{"d_model": 512, "d_shared_expert": 448, "normalize_top_k": false, "routed_scale": 1.0, "balance_loss": 0.00105, "router_logit_norm": 1.5, "init_std_router": 0.0188, "n_head": 6, "n_kv_head": 6, "tie_embeddings": false, "init_std_down": 0.00556, "optimizer": "soap_variant", "weight_decay": 0.12, "schedule": "wsd", "final_lr_fraction": 0.0}
Below are experts of layer 7 (counted from 0) of a mixture-of-experts language model. Rows are named router (the router's row for the expert), gate (a neuron's input weights, with its number), up (a neuron's input weights, with its number) and show model dimensions 128-255. Each number is 128 + 24 x the weight over its row's rms, rounded and kept within 0 to 255. Numbers have three digits each.
After each expert's rows: a language model's description of what the expert responds to. This comes from a sample of Wikipedia text that the model never trained on.

# expert 9
router:091098103124142122125150153097128100100124099107147107132136116090144159122140120125101100156136110138122114130097109089123104148122140112133114134149151138121117114159168118153121156143106133161113135135080149114147090124164129126137105137072159097040161184134142138158135108137132120122107132147086145104138119179106133072127148113147081098099135123139127110123132148133154135150109
gate0:124143115107078097153165126128093128074122113120154082107106110129120138158145182125124131152122096115118157167143085135121170136149135097129146104094173141084112130128164119140113095112101148123135130117111100125124121137162103068120121141085164149132082149183147094138133149170093133138139181171121093085128172134137122147123140125141134149075116101103095121121104098104138097134141
up0:130123109134096144153099142152089124119127138106108142157131142120124104164139175088140100116143104115111118168150126129137125168151111104102147104137137112110105150073122114135178131144126104126129128139110117115133033127153157074128081137119132124113065144095124110128138151124143100082116146094153128107142165139145081115113140153116108105134123149098092113105118116127175132158120
gate1:091106095102139128158173133100087128117122121138116127124166141144133173147149094096120128140110108114132124143109086117109128135166139125095144148166169106086124089150157128174127167099088144140183130126152130153121129124143123114138132103112147123094122115156109108184178118123134110118136154145117162129133124130168168085159140141098123170129080116102075138077103140155136135115134
up1:107166113159131169121154110103109088151166138145116145091177180126108101101133114091128133146130145196142156118093124118132129147118127140111106119125167104154102140149133147184123156100203083148138131122121161099106160160122131158140146116112153152156106120109046124176134153121149109130132106148139128113171095146103163125096144122087136163118189116137098128134126135114134165169115
What it handles: Taxonomy infobox terms

# expert 3
router:125124132143128107116144097148179128122162172116141147181090139140131112118139087115087054158131124138135137137137134164141104096111106141124120110106094120129160169138129160096079163150143141157167121064154113169117102092106141094109151101117111171129103129117169146112155178101139109111149121130082111141115122138129155124114109128126114152139155147134117140123149140137122131103145
gate0:162150137136137143166115098115202098121123146115141149128128156117170139118137110136116130124112136115098148112120108133119131146124138147150148150086124121080172127127147128108133082129129119148141126113119118209124091156142103101078145142141088125087147107130122147117115121121133094129077138100114146113123107136113134099119144125119094126112151088170082164129095120100119092111157
up0:129101150073085149084106152143111126129127123165123140092134167120112122132110131076129085122131155157145176154140146099132109145142116145109118125133139129141108159131110124090154118114138134141120153115150121153109087129083155115137164133108164102151141141073134141089131137087101120135103115157130084152162155117171141126099143140156086124166135062151092160110127121157112157144087
gate1:138113118144168130141154096156180102115147142118149127131136108182120104118141130123099130119155103161197129124098108085114157137111123096105154159121145131100120134109122174131157123109142139112159146117089163164123137135163147071164120117147087142122124104116167119137162114128171105071105121153117091132147169126126123113136128126121086124095101115160120134113122115147107119135153
up1:129093127118137136165183147162133106098125153187132131139140111119093116151126104139129157130088132150138144117165130116128125149134085115125149143134137170112189174090138114120128151103115142124110118100137161111103117123124142125157152120161154133112124102149141129085095142148123158147141089103101160120078144119149157156106095099124119177120108116088130154121183132141115126074124
What it handles: Germanic and Nordic fragments

# expert 24
router:106149133089158147133090151119114107157120137106120101122116138096120097141090099121141170145121153156168128139126171124162153111127173154070137109156122179122123119116152119125170115143138102111102120136146178136143093169110091148099098126107175162120117124111155122136149098113157145148100147104129173113157090132158175124120146148147128103099168134090147164117125086108102136120153
gate0:155141079111166095124151170124144116151143136106169113105179172180112131121152128099149107135139127090111123106120131129154120128130137145135117147126115142112109099121134136175135159161155126149081147143111130114145132142118096092147135138082153125127140138177124170125142116145140130122116116187093196115138094086102147157123150117156152124120151136146164127128124121120102154088103
up0:151088110112198105141149166088190155141153109125153142079124177146133117116126139126165171119153114151132155139119122135110109138152144148131142084117107108131137116111122135128170119125136143115121142120113139122130130122103105133084092109099160134073131122107133156116143118152133147097105142135130173115141122113155112165127121094136115132143159105133149140129155185113117135099178
gate1:125116156111160120125135177169143077104083105121128134138150115103104100131136116121140204093148181142122113097133177107139119114126150144132138102157135115091088123111154099148152094112091134113111112114110155113123132175085229118134130093170174127102132134139141154135115102142100148185112132129115138083146106148137118129098151133154116121117154124127134142116120157130094148154108
up1:142129141118104137097153115096145121166124122114149161137126132104122135139129085119138096120127146139089144120089152179129103088152080157082157175103169126152124149104061110094083119150124128133098178099100126125144134157113075132099110101130106140106133138094101135128161148146128141087123162138113132108097139072104101156170115127118135102112153127130137153144084091151148134106115
What it handles: Place name fragments

# expert 14
router:166195098130107088164151166095141137111159092113120085092155122134144133143120127129122122131136140109134141105103132120088152138157124111171081108148132131113151147160125150158104071104116159091175146107162113109128151157105156167113109116138115147161127118167122172138124145111107135088166144115163137139090143141120126097130110166144121127105153104161148142092138145144129127125161
gate0:145141149129108150144194116127139112115136141130123127174142149137139118093152145155129142095175144090155164123100123140136125139151062116109144150154133128125148112142161175143126114142108102135120151114159112121111091106123075095076115160160131151124158119136120084146101119090093097101132126115105119105129136130134157125102093134126118136102132092159123108113142175125147098130123
up0:107120143133125100131153138135156141107116097096115112165120126094124134134159124135170141126101121110115178133168153097132148131128089121097142106124097075099157139093156176146149116158141118163128125142141180109102109100130161108113110141095131128180127114163182096113127120114144118137127124090134134099168170096097143082134141124134145144127180129146102144130124139102086137091112
gate1:142159097120073119137110102157165122130114105130112123152100155178084109146127138126143134119133115098151140137189145129140137155160121143135122118107187166108147134123177141160120079173153113159135108111122129106105128089113159139122116131113119129107117097125156147141077130099131118146166120137121086126159093141124127116129132113149109141103099104136121153133106158156076092119142
up1:100140111105136125162112090138153127158149127127116098137108141167137159086133108131106129135104128083133108124143119132051150161168122163146100147111146139116119152119088121108100131115118155125160117135130123141103105155142125111124152115152126168130115146121127147171105123128113123111153165136126108118114127135092121108157131142169064107115140118140138119093081135156076168084118
What it handles: Mid-word syllables

# expert 22
router:086141141151137112142117117134089172137143144161109148118100107120133115106130105099155101121097110132143114157122154126120090140095097166119104100146118097160137098128130146135136132101145152151127128156152116171124173142160135115178170085122120137110112118108139108113134139132117120144122123118104117126141153145105153128053103090083124129151112150136159125128135116129144114094124
gate0:111105113147112140094099156103136089103136147177135128159117150123157093134101139102157119131148137117131175104130080127140154122193124088163114128119127102105111128093141064106117153132114126147109087114129117110122119122138141096109155118136114149101149098089158154086116199123093168183125120149138119134113116147116131147153175162131099139134122104097156166128172131117098177146125
up0:147157150124107122146139147113148138122129107113108109139171148120121126091143172091100109164142084128101096159106128116128132156091168124148110100126147134119107128125183184123148139135122123165144126145103131103117118134112141120131134101092097121093038090135150144161147148118114155107124110137135161108144111088111144085111133126155117141113119134125115110123148136107190124108124
gate1:151105098120152102110113128133103109152086113106172171137119149165145166132156158089111114108122124100142146090106102164160194147135083162153127065104160135113091114107097118077112084165153153117122126143096106133143125131085147137152136119130139125141137077130126123175114161135126118150084110114200126056151121118126114102134086160131149165059110147139110095118142118126161147069110
up1:112124100099127124136105114137106112122134099136157149132144105178127151143130039123119115177134127091126132144099164099122128110104111096091140133129125128137144144120111131136065104147126156102105106125110112145129157102121159153113145114119133148079109165097165106148140132138148107095125120097102147090143119110119163082104091130150145146091146093109127172103122160121128103145144
What it handles: Table numbers and separators

# expert 17
router:146084111101102133130153087123135110155080128132101075149134126156135113181090187176099136140156135091094115160152134118145121143153164102103167115151096131100122152100153113147131156155084127142157039154150140116163105105104084161104113155125117138138152143146153134139146117131141107139096150091123103146139149110144145139134122107169121134121111118123067098111113116136083155112110
gate0:150100114147081123142146113170146081164098117076110123135110144123150121163065160161170140105108128111102098127162116110133138111128123109125110120115115142116115134177113108134097149124142165122169096098120176110146103118133100182089142148134119162071122162152126145133126136110123134134150121137117154119135110088139142119161110152155104072151131150164116100151098131134098136126155
up0:145136110122146123145153067154132119119108088126123096102118118107119155167091115125201122109112171110147121155170130060168113102155117115163062123155117119131113114164130106151115121123145154092134113082181169166122099115155108090124150119146105161160121116146114156141074135126148164070102126132140146126119122135120109093134157140131134121130138136133113141172111164130138120181162
gate1:134119120151109108136138141115120088155132120135152089123155145159093124109150138100124111117122140100110106119176138143134112146099143165169122106119149164128148138130134126156131126145122081079115136086129159065106126101103115135084138133147161129130188112121105109142159143097151158101102122112185118118114116131145134101143102164156152157107115109110099099135088144124072170151166
up1:156140091132111158131127136130145154176156114113149143135148135127179103155126163147145124139143105157136126125124134124049124134126125122120149155124122130144163125166171166169126116126116141152094150114165106097140120127128125116134132108113140131126189128128061116080167114140137141117095113114101148126124115148110179126160137160122144196151147108139116132111125129136164112182108
What it handles: Possessive determiners

# expert 12
router:102144132163121105139099120125087181143124117161109124122110122137116136117123086107144114127098097130134134164131166121146115129110098167123088111146121109168161095127131137135157132107134136140120158148162124142104174125179140110180153098124120133105117097095136083118142150140103128124113119117110132126119131134084149132035111124066126135145116150134150118148145101130175104104147
gate0:136137115127132075119127118156118135119095125142147096150148132139137104147091118153124115108148115110119120085144158116125138147110113126115123118163140140089124176133104100108142167133134104081129152119134124097112107148111089144099099114145120149113147137110119102125111115133099105122108127124111144147137108094124137133145130147157081104125103177149125135116142155148105140143119
up0:139106105128162163109153172139123137108134146121135104134118116095141117115103130107164142139168098160140089129133083145099106126136129165099136085137144128152165128122115149111122157128147149137109107105118117134114138084119120145094134153132176177102155090089128137152120100158105129080116153091144126101119165131164135123063121133171147117147147115140131131110154132135122125114093
gate1:140143123136155131117101111160115121105124121144157114137147128119126121121150128175158128101161120104124124114128116126112125096097046119087137132141153110072145098125107143080144094134134114111137152129139126118109095112166112117096092109121084126184125166133152117120159159123134125114146157151103151103170145139132143134160125095126128172123137102135144120096126136137144156106133
up1:140128100129147133079102156160101137124089111141091104149130133138169132146141191131119154077127105146135158115150164112108110174138128135092101153117142099119142134134093140109105134087166114114165139209132144122114093157139130131145117106109108113111122100123115118134152124120093112145142094143124123063172155139137099124114113111167130126161163124136115131115114178171132144111128
What it handles: Space before numbers

# expert 8
router:094148144152134100140115118136088178131132131155118144127101113132125133104135103107147116117094108132141123173132155121128104136091107165112094111148118093152139095118129146143149141096141142152119147153158114156118173132166150118178162088126114137100115125098143092118137143140116128141110122123106116127130142133095158139032106110081133124154117149138155127142146122130152110101131
gate0:132122156124158146156165135128158077081076156135180129120128155103116129132132105095124124162148122112086139136200106102126118120124146148127147124085132098109097146132138134128111153129107144123132168137117100125124073105138143139129144131131150177128164120111114143132091162114149163096127087117131141141143106091130151158125130129133116132130129127161114099162083136101126131102086
up0:127087121123148094143151113139129135126072120089128120108145183142113153103135122090085159115161131163165165110147077102183151121124142118116133105162112088142124151117150146141147138133120192141119109139139115081111125121131164108108162099147102118158121122125146096140165109088166155135114144131133088105148119133138106148096137132111151136140121172081156118101151108125150122105154
gate1:172137129156138135160131165102141150132111118165143172124158143093141142130144107162109155116095116112123121152117151167130157122122127137102157096128095131073109101158131134151080084102139119092152144155140113166134132070104152123088089126132142130138132124137138119098134112131115163129111175084142136145123137113154107083122161129127143161145151108079149111100136126110082139160136
up1:136121104122126140131147116153171167100125123141091113154111098136126114114118133161154125158113105126113119113086113088106117109170131098156115131141142125113159123120133153135115102151096115144123091072157125115127128144094129096142088148133118156115126196094138123115084130172138085115119176103158132143121123178127141170150105148112112123136144148135127124127209096157107107118117
What it handles: Sentence ends, table cells

# expert 30
router:133122154100127108129155135156109113115156113111097113090096116134106144154097122115116172156120140117138161143090103156106135143110110117131111143103138106132125084110166145131162154185123110134140144142150110155087148073151159121156124107133137130125132112095114120133141097139065135104121126135114130130120150112136126131116109145121127123123133180146153149062116133151151125095153
gate0:172121115112095172118150100095141111098116118127136151106138195143099108120148169119162155150118142125111127105134136152115153124122128138153143156108159143102121091105108121122156126164147107135130153110084150130112133137172066146101145161100135140101119100145119114122136133107115163111130134088120111157109150127133149081122110129152143132140129104118112107180133110089168109147138
up0:148149126152122147135148102078107144108155122129119105141143147105130110101134128129142153103097141137106136127176189128109101157139112134121091125134110146120092111122161149167126105112153168131100147082159133161097140119134122115116120129145124156099111086141115154122138132185128107142124147109110118144133158123127130151113131105125132104164089136130126135110133075064112096098123
gate1:192137154119145177107165123162137090156151116096121172112119095123147076165127124145145128101112143116156119132147109111143130122111124148137130122101133091069125145149126138161192102141104140152118124091154135116138135134105119096132100099145097128155168190154108122100154111143141106165141131116123150111109187108115116101154107136135121138091146083137144118138090139080111133102158
up1:122126100158124091117108098139123139124137132193097140125134093132139097102150124131132132095102107120117148123124170171129129103138158095160141110109084125104146149137130104165136151121106137134151159108114106124137111153162114122107136139083121089173121116130141133149181141095127100113137081191162187120128103147107123108144108140147154100114139130168127103181104079142146137086143
What it handles: Past-tense narrative verbs

# expert 28
router:151138100140095138128120128158136087123125131143205110157137156146123134117142096111159156149144101136124166156121116139129119095127103151061123152163143093127119117125115175121135124131123131121145167122102083134117114110082113166111112198134110144140121163152148144103143105172149132136130100137108104119165087128110117171122123149130118131142137110100135116118145187130139139142114
gate0:136149068173162126109118110134125103101134139138137104094156123148177112102098104152124133148092109093130124126149165190133126072106121140126124160092144091126133123145113104142134132135153157122098091135123116118162116147100126108071139166090173138153095152139148198135137109141146147119181126139159116153103134094162134092097129116134136144152117140136078144062166156113115106118113
up0:078117144121105096181128146111139181117176119126082137138141146121080105125122122100174111139128123135145146107145119130163145153145123111146175091127165095087137105107144144131136173135124128116149182151114105168152139106105125167118114131127099140128130080143118134140113110117110137128144121134152155118127130132096132124127157132120143133096158064113172112142149104139098113125148
gate1:123117109168172116112130131178124122118132107139137147122077160094121134127145160125135113138100116145131095146115149125118154158128123122158140104132140128098118140132103180121117129109180100159137113133151121049096112091123118120109190142155176150124111139125130080135135113107154125151114126133141140127134142130136129169186085157147114129174125160107159141120139144144071162162143
up1:159142141121137113116103115144101149160077119122157109104121160113175112183109143132091151152148090181118134110121130114146117097164110169139141056131126112113160166110147150139114125135117123133153087113122137139107116142156112145148119104111133121101159136114133135090164149139142124146111129187071092124121157105077114136126155147140135156148182104104148175143082139157127146132153
What it handles: Numbers after decimal points

# expert 25
router:138120120143122162121132117152155114168123135091111167122139129114169106110096097069111099142107060137163108127087124150114124153150147138097138101112130169128101116116095082133112110159119084118098131154129112117107131115114141165101068148075116114147117098141158089106105063128126144101111107181128153114126104085126135148153174115174124134131116182119124096110145131152088118125145
gate0:142111130145100125096133145167151111156116109097149135113150132134124125154080109109138084074156136084101088090126155125102155104144098140109144164111127131096081133113134104127090156114098127102122127127151174117148139114126140146111119160102092133160170153131146105108147097161131143109181136126140130143158128049133131108138131111129103139174098121135105140136129115142122098108136
up0:118130155125126121150141139147136119137126111093145123177137132138111101170157122134105155174129133168134096117105121131100167112092130109092099101112100129108135117122164153096104118181143104164067069140112125146141133147151112134126154147142115113115166130144089124110134127107093123136148135160166106116128160124144101143123126121150132123127076106117122115136160085175114147145151
gate1:123141158108124093125193129124142108142118122101160087166116143103148113102104132079126132140110091138145143129092085107125157159163095130144144129183071116114143108130157077092078114154138118150156127107134141117100109146112104141159095130128133124133104100165115138129144168148089142080131098130112159095150105151161130076111159127111093143137133119164086124096131125122132106116120
up1:136111132123113133115158102134107117201136169111175111149131146115117116124144094118108123166119069090136135129122108094146173142144113126132122119132134146124157127135133087118119093154152082107105116151122131111078149166139122143122094117184150150093101103123146114116138113103106144165113112163127137120178107131137117081153162135142138155119117129157103125140118143130097138135144
What it handles: Prepositions and list links

# expert 5
router:152116114128142152075160153112138155134104128105137123121151143122125083110172105127125163133114155099154111145148147118136167127143144133125113130136136142117111137151121092134139063126129142089129087171149127091150089129117146153145101130123114152167142124129087157100136138138135151129115099116120103090106146120115131109152118105157144132125114114115093153111135120113127136117139
gate0:108153157122127182130159147122156114093148166094162108203110108088158129180120162155110131153139143106105122152125153150135134166128155132111140175101172150128130070104148106113068146154134148153126114178126149149115114094085139179129134133127123127126126148095096079125071103215176097120112157128133115106128153114149154170166128123128100140084118108161138142145114105125135183107131
up0:128134112123128056154116127133115140175155120105169138104129153148105157113118134119135121074067093119113137116150117122195125139099174119115063091135066130109115141143121137146165155106096151107115134089111112124101132167142140089159133142146114134128123129119128134110126134109110127123132120135101136144160114155108147123083123121137143144153163160141133143111166138196121097128128
gate1:166122078135127112120103134126064154158105110146148169158127141093143138145137151114114109083090132109167119145149155122131146140111145123106121119131156146103099118148114082145101141120122154133129111091129157122132108151124140111116111134109113137140157144125123110137101145100107156150101104146130130158161162123095171161134127195108190103132116094121119127089131137136115128162123
up1:148117086178116117134138146156127145093082173152163160145114153092097152134084114098114115142159132123150131113138121120155101110129133120124163125110137117120102146105095089134117115093122096118120094117144109156112140148143125146057113103072142183141149136173101125177116140139132123149134129043145122116122099105137123116106117148124127100093122147113154151094138130114118103119100
What it handles: Capitalized word initials

# expert 19
router:143128119132158125130086121126109117125142111111080142147114137173137116121145150140137132136149113122140136115082089120117119143093137127182129126153174127122101117098105079089125151121120164152139110126077165147111139121106153081080112109142115107098141158128109114102097131106081116144139151100172127134080113120107137107152117127141121128113094168136124173176140152156098143126114
gate0:125128183161176114117108134134128126155120134083100123124156142142160103097127127128128122097128143144158147109099093106141122155116139112117156143145170123089145184115150107110160130126121152109140116135129157145152153084136168107119144114117098111153135118091100135114155156120122107120078096121165177130139105131122110108173143189204097134099127105112186120123146162161144157112116
up0:153115155140125091073101145113127104116111144136090112162158149099117102121153144131124117149130170055148120113135093125138137158140211144132135124111137136120119149163151078128141122169117134187103084138138119156130150093136156114099169160146143127123129128159134103119125140112129121138110133099112128103117128103113144112141109147155120122129110113130140109136157150128135164101177
gate1:141143146149156170178144117159105076106136112106118144114166165136188141124133153098118073140136128101112118155153127151131111084148122105148161133148162158115147125158169095153139144116151119136136089145127125169120109135102136145096105125133134154110078176141152110095118086151122165130149118112136106108145146126124118152121154088131140170161108155139088131125113110157071148206106
up1:101108097123104146135113116139108156122136145133108141146097167141138138086138106178085133117139108139161118106107096113141159072124111119153147120150143115146100126131167126148127158138144145142141126093134125102101131150134114133100163144121113142121113086153130099115130123149118160160109146176134158110132136100142125159140127101102116154104156074102078154109129128088134047118112
What it handles: Film and TV context

# expert 20
router:086145136138141112139124123140090176138143142158107152118099113114137112118129112108156102114099118126145111149119146121124095140088099157106115109144123095147134104127133147127137130094144162148120129146145109160124171140155135114173169089122126133105123120117144105118132134130128122152120122116107115127147154144109153122053104089092128122150113154129156131128138114126151123084124
gate0:118138122177134124115129167094154105096087146131154093119131123140139127122121166101102131091092133173110142116153131169085085144111128114068141139109097126099125161127150140102147133130128137114070121082095110092124166133133151108078108087130172143154118101134145106116138132093146155133165111102135097161104128143155121100125135120116115120168148171137102110111130116174145131141171
up0:130127138151115092094148136141148158133110069123123139135176148143124140092100130126091147123140121157108117128134163105114119126145085126114153107134141132131130149085123149085161086095117108168134131144101100091078148125086111154095130099130116097126100123137120108159158116139123135107166142142143105142095136175144121124160114121120097134151155151139145094150155156091144101135159
gate1:151133126130124082147150111107140101093114142155154086099143134137131141117123100133156117128181141107126156095144143124133131157131104140134139106132125118126088105107127137161105098122106080104130143092151125172129116119075127114132153115176130163123144120109150118108134118174111158123104129115145144128149114106149120131111129145143135140090112128113160121076106131145109122134137
up1:154119104100147155140097088090165147151161079139131151125096125130121117128104164124129101167115115142140127134140118130120134144192132165125137132147124135160112105099163091148139084146056108138121151138121158108105125102110113139122152107138143149147111141117139115098139161120118157109132095124107158131118098119120146115140130130074159164124118136115148157117102113185112158179121
What it handles: Tables and symbols

# expert 10
router:090143164187122106154109126141107205132129121145122135125112133152104134121127075091170126121100107137146134202158144115159142102108122154129064120143133104188158094116136138128154131101139134146120148153150098153112167102169154126155147098137111134124116101088145094125141138133098129128136118133117126131140128139048137128058098126074139116143120143141151151140138106107172099106151
gate0:131087118149135083111106127158106171164132128161104151139101126113178097116168135146152121143145124147133128136123125124145138099110174067140123151130157105094130141107147156113122109153157141160129137145138127116116132123108185175094172098113088130157154141112133168114149145091150109143115117150080088109145131134121061118182142142146099089115119121111108152102153119109084151175119
up0:117132128147154095116109115122166128119138086091132147087102145149150126124117135159133117095189107142101133118126124109124118077145117145181164107101082116113124153108156097119135112155143159132098094152121139164100099123126123134108134143124136109113108134138127091093120130122083112132059145134134167112106172148145206141124142119134147143093146108152114082173152124118090146130151
gate1:155109104108110138099131169155190111117125116104155140164120159152138110140134095114145156140126192132197124132113144115137153125133080114107121117066150127097151076121140129114149119115146159095123119168117164144136113102134105085093181135084105139113116139111083135118123141137131143140136153157112101163117102115151165128142171133160100165112084109111119140134120123118127127185091
up1:091135107118125129141124123151149160096128115123111094136118127166134104037144152116161122139154135105095089108105129142115113106091142103125128100121129121132081092139152128122108158119123136132154126115133133154134193136144135134129097150117163152134145140122113103162136114073122131069103133140100120134091120141122141172090087145131110146150115114159157162119140082114120174107125
What it handles: The definite article

# expert 6
router:146144169139140135112099104111132133156155134085153138195125119143106160140091117157176151133134096156172126107083147155139145131152135159094155173124094135136155131089127100152152168114145108149134091100118112141138131118154135102116096164098132109096094130117088169103141139163136141102098133147103135132119114132126144127131082085151121183127116138133171117143160164099129121115088
gate0:145147169112115111114085094136151081143081106101147128126156135102102152099140109105135130121108114143139129138140144109081118151112130116141157067119124154095110093165162118144083157129111134128115085165096155142122147125115093162095097141132108098123109142124092152116116088119131135069163131148135150122144114120116137181131157126136113163118074108112135066135159119144127187109146
up0:129098110125120062136142122134138138103161129144121124086162138189104114173121161133126131123112135143127149106128166153178104133126178111125116160143096127130126146115154149173150111137107087134179136116187115110140082096150133131107147125157152105117160118145157127126163148159120147141122121164135080098101083139140152109113092125106107141147157109114138139151110137121117130133138
gate1:100133178128115175137122086118167090122180116110181118122124148118121118103097108144109111138104168152133106086125144137101134138128108078124141161109113140115109117166128134097094174115130108141141131143070090152142126114118156138096121101133099150126137110103136189127106122128158114118128123165110166148158096141123117116114117151120141115126106146136132154114099134136160136134121
up1:114156103152130149196100116155152130106107133104113116144087104144129104157110143115148097133151126149170095112145127134166142151162096119141140157138074115159148119128109147133146109122058100132174115124151100134135143100149113123156134114123138165108124132160122111149185135156117078129127129120139125122089182158125142116111129101126119080128169098128083166094133066168159121166118
What it handles: Abstract noun suffixes

# expert 0
router:100130155094113133131160126119133101119125126113132087158142168128150101166165124125112178076152174105089131110118089122085162149129078152143136111101137140102116137134156106100177150102111112122126150130119145108137125114116130129102134133144132114152151117141120121113149091138140115120145148146075105130131118122151119153149174129168131117146125101117064102133092147118105113107088
gate0:136128194061122124133145139117161125083127135115111126121123146126134094113116131156161129116112150145112174101134144089120055137130133102129123102084126137120093063098085174130159137128067088125076078118094123112125085132130126093142137116131146136151149106124115105132126141118118151145125091081088138145133176152110115133146136114134154124119120113125141128150182149145130129152114
up0:117163081118134164127092062123128131143144159134134084122163138100116120103148125121129149094122097185142120113133107156151132125163102111156135160106130116158142111125131149107120097169137116085174153121136153124077120121093068147111133146135107116158110131133134135143125075112132092163124151133099102115134133128138113139132115193135114167116108152099119159101145135151142138105178
gate1:111118133087060089109124137100148136156113121118098134125173128141088117100114115163187132155133157119120165115173118113150118092138130116115128118086118151130110129122109139122122150108111147141111124164097110130124113118098134157126122144090127141135132133112106169119137160163192128109127117165115138104137101092137115131129128126151111117125093107146150110138111146176135119115122
up1:144160117083099185145154144138138109139102187095119126122192117119135157179169117135127126131126106121141120181132122109073148080112183094095139084127112119138146133124121143181119139094118165147128140115123112147161111095115124125132144149135107119127151125133134142118124148180125122097088166152131124127125146092174081139111163135112138089172130145142104124132099142128167127101135
What it handles: Spanish-style name fragments

# expert 11
router:147136111093140164198085145122133139136121151157130157076135125119104127120147140185109155099146099136124133160131142083098149149141139105113112134135145170134128118127108096110098147136178147149085085135136140113127112126116124147104153136156128114135138182168149140135114157143120196155102170138115109140133128085103128138147167134147142138172093103098117120163119154166111140111130
gate0:105162126114121114116093109099104125134156125076163136101121104127130157170115157118168112121122132121115117100143148144129130135112132082092158130161113114088092145141137133125060135161141108143150107095101118129102084141113134127075174139098126132144126131138118144141135154160093135170104156149159180088167125096110124141112115157119106123106121151095112097154115078192200121090142
up0:113122153166130137131135121135121099171115117152118089103151192125161171146149137112123137120129127123139178136138156105144160138102087121126139169110143148140140111139102046120156127141131141126146122154111121099108126148070128096151135149112137134143132123131136132119122143113123093077185105108092088129134158187131140166098149138099072159129144113112149175125164164107123161149114
gate1:154160121121131128210133093106107103113119098172140115111137144151134151106132096117094166127103097142083136190158102157151163169121156111111120134153143133101091141099070101099144121129147119167115135118126143100128093123154151122141112161105092129137088124128150127141116120103111146147169107121124144122122145160152147115150109119110093168119175144167041098150119108106105092136160
up1:143147138070125120161164116129144107154081085150122116097097136151136130126132098173107134108127070125081083149153150164161137078098158085114133121146171143115124170124105125128135133121125117126117124105168148121126135101145125186172085113112117102130102166117145104132103131151166137133132095131130146120092145112151159120139117075130122139130118104117088123114109168119115100127185
What it handles: Verb particles, participles

# expert 29
router:149144122098118112104127159111120139109111080165125132101134119115133159137133156118140138093153128145120144073137136109138105120141115132125108107109134110134133134128145134114108124151166142119121119126083128151149098139090108130103136148154090091135135172113096167106089160142116135127142131133154126133122093114127071122130119148140109088119091141115101154156154163109134110120092
gate0:159148121128113136117126124097118097119139099123140118089129149118130070105126100128120130130147144100174144118133129134148103137143142146119131149121110121115126120121097136130107126153138133089080175107118121154104102143129136083150127141098128115099125112115132177146148118115109118145114082119120123081110111135117150129084094157109108142116123166127082114135098189169135162131109
up0:141118077137142067135147138124110155081120116126118141089133101102135136123104132110180164110112180128128160117115110161076138125088131139165133119187128084144135146123119104125104133133090112122061099132165134122122157118121155117123109113116083148094152142083137135104149143145133164122149143157100105141142131145111170140164131104167143142148158087135101116166134081144098135143151
gate1:115142128115126105116113135117154108138168071170081110101083152108116199090147155126111133118148132103139131119083135154126144138105136142097126144135133124154169138110125120147155123126146109123098109137147134147167137136075094160161081138130112145114131103129124137137113164111083159130140178132138150154123182132146111119182100126122119121159100137102103142098122151137083102109122
up1:129124119078127136125167108151167175118158127171154150081116090111173127120119114108173125080137141105091108122183125117113128084127126112146088118136117119129119167114106115127094149161163149135118152149096129173108111130113155102092134123160109141063103133135120119132100115122095111135179143130162123098135157148124181093161125109119132144114090118105162130124061151100182079167143
What it handles: c-containing word pieces

# expert 26
router:154145105098122144135148128135120110083172135088164111131159148140105143148155137160115111165160203158141131104153182142141120078115079128148081132106122146139128121157139111130113149107126150115156156096119124165125137129137113135128101064130160144128078084110130074135105152173125138161100158096114134165095144105188159119070092151101131073136145100127147129150157160134100157145112
gate0:134107132129126147143132109133175107087126108091173122137106077132123153089166101136091159134165155156113122088119130118153138124130119118140097095126135125083156143124116168114120138101110167106135113129124110122153117144135147083138094099124162085110136080141058119102095111117164136072121108127073157135112139135127108125178132146131174125117141115137135094162172113073107151100135
up0:155149138115172121162147131136142143099087156095155126185098137087114134132111150127107149146139109127114110085145144152136167076124094186137166136154138147118111077148124117109131127086141128122119165113117030079161119127132113142155111159170148124129138123152115146142132148140137142095087111076125151099118101127146133143127122120125131152143145095128121106153137144116117145135170
gate1:134123125109150112158157097122152139080100125086099117116126146119170138111143136149140125136174116120144162136148167134126112087144103086174139098117130135104140116113102145130082162144107105121142143103151106134142095101125159087097109096140124143173078083139138118109133127153116150154152087097121118133100113104186129112093126161131099100105143123156124144121149167120131169179079
up1:135132127126143148143151132129145140110116153132125105144144148130135080140089106095119123106147102107169151141146156113130079100157100088163114074101105092166130128136111120149153140151126111079135121127134116150140101149117143078157110128176110119159139148136137137087101115136129139142107109110135120117122129147176154111113115161117094083110111117158138137104096142102134141168162
What it handles: Prepositions and headings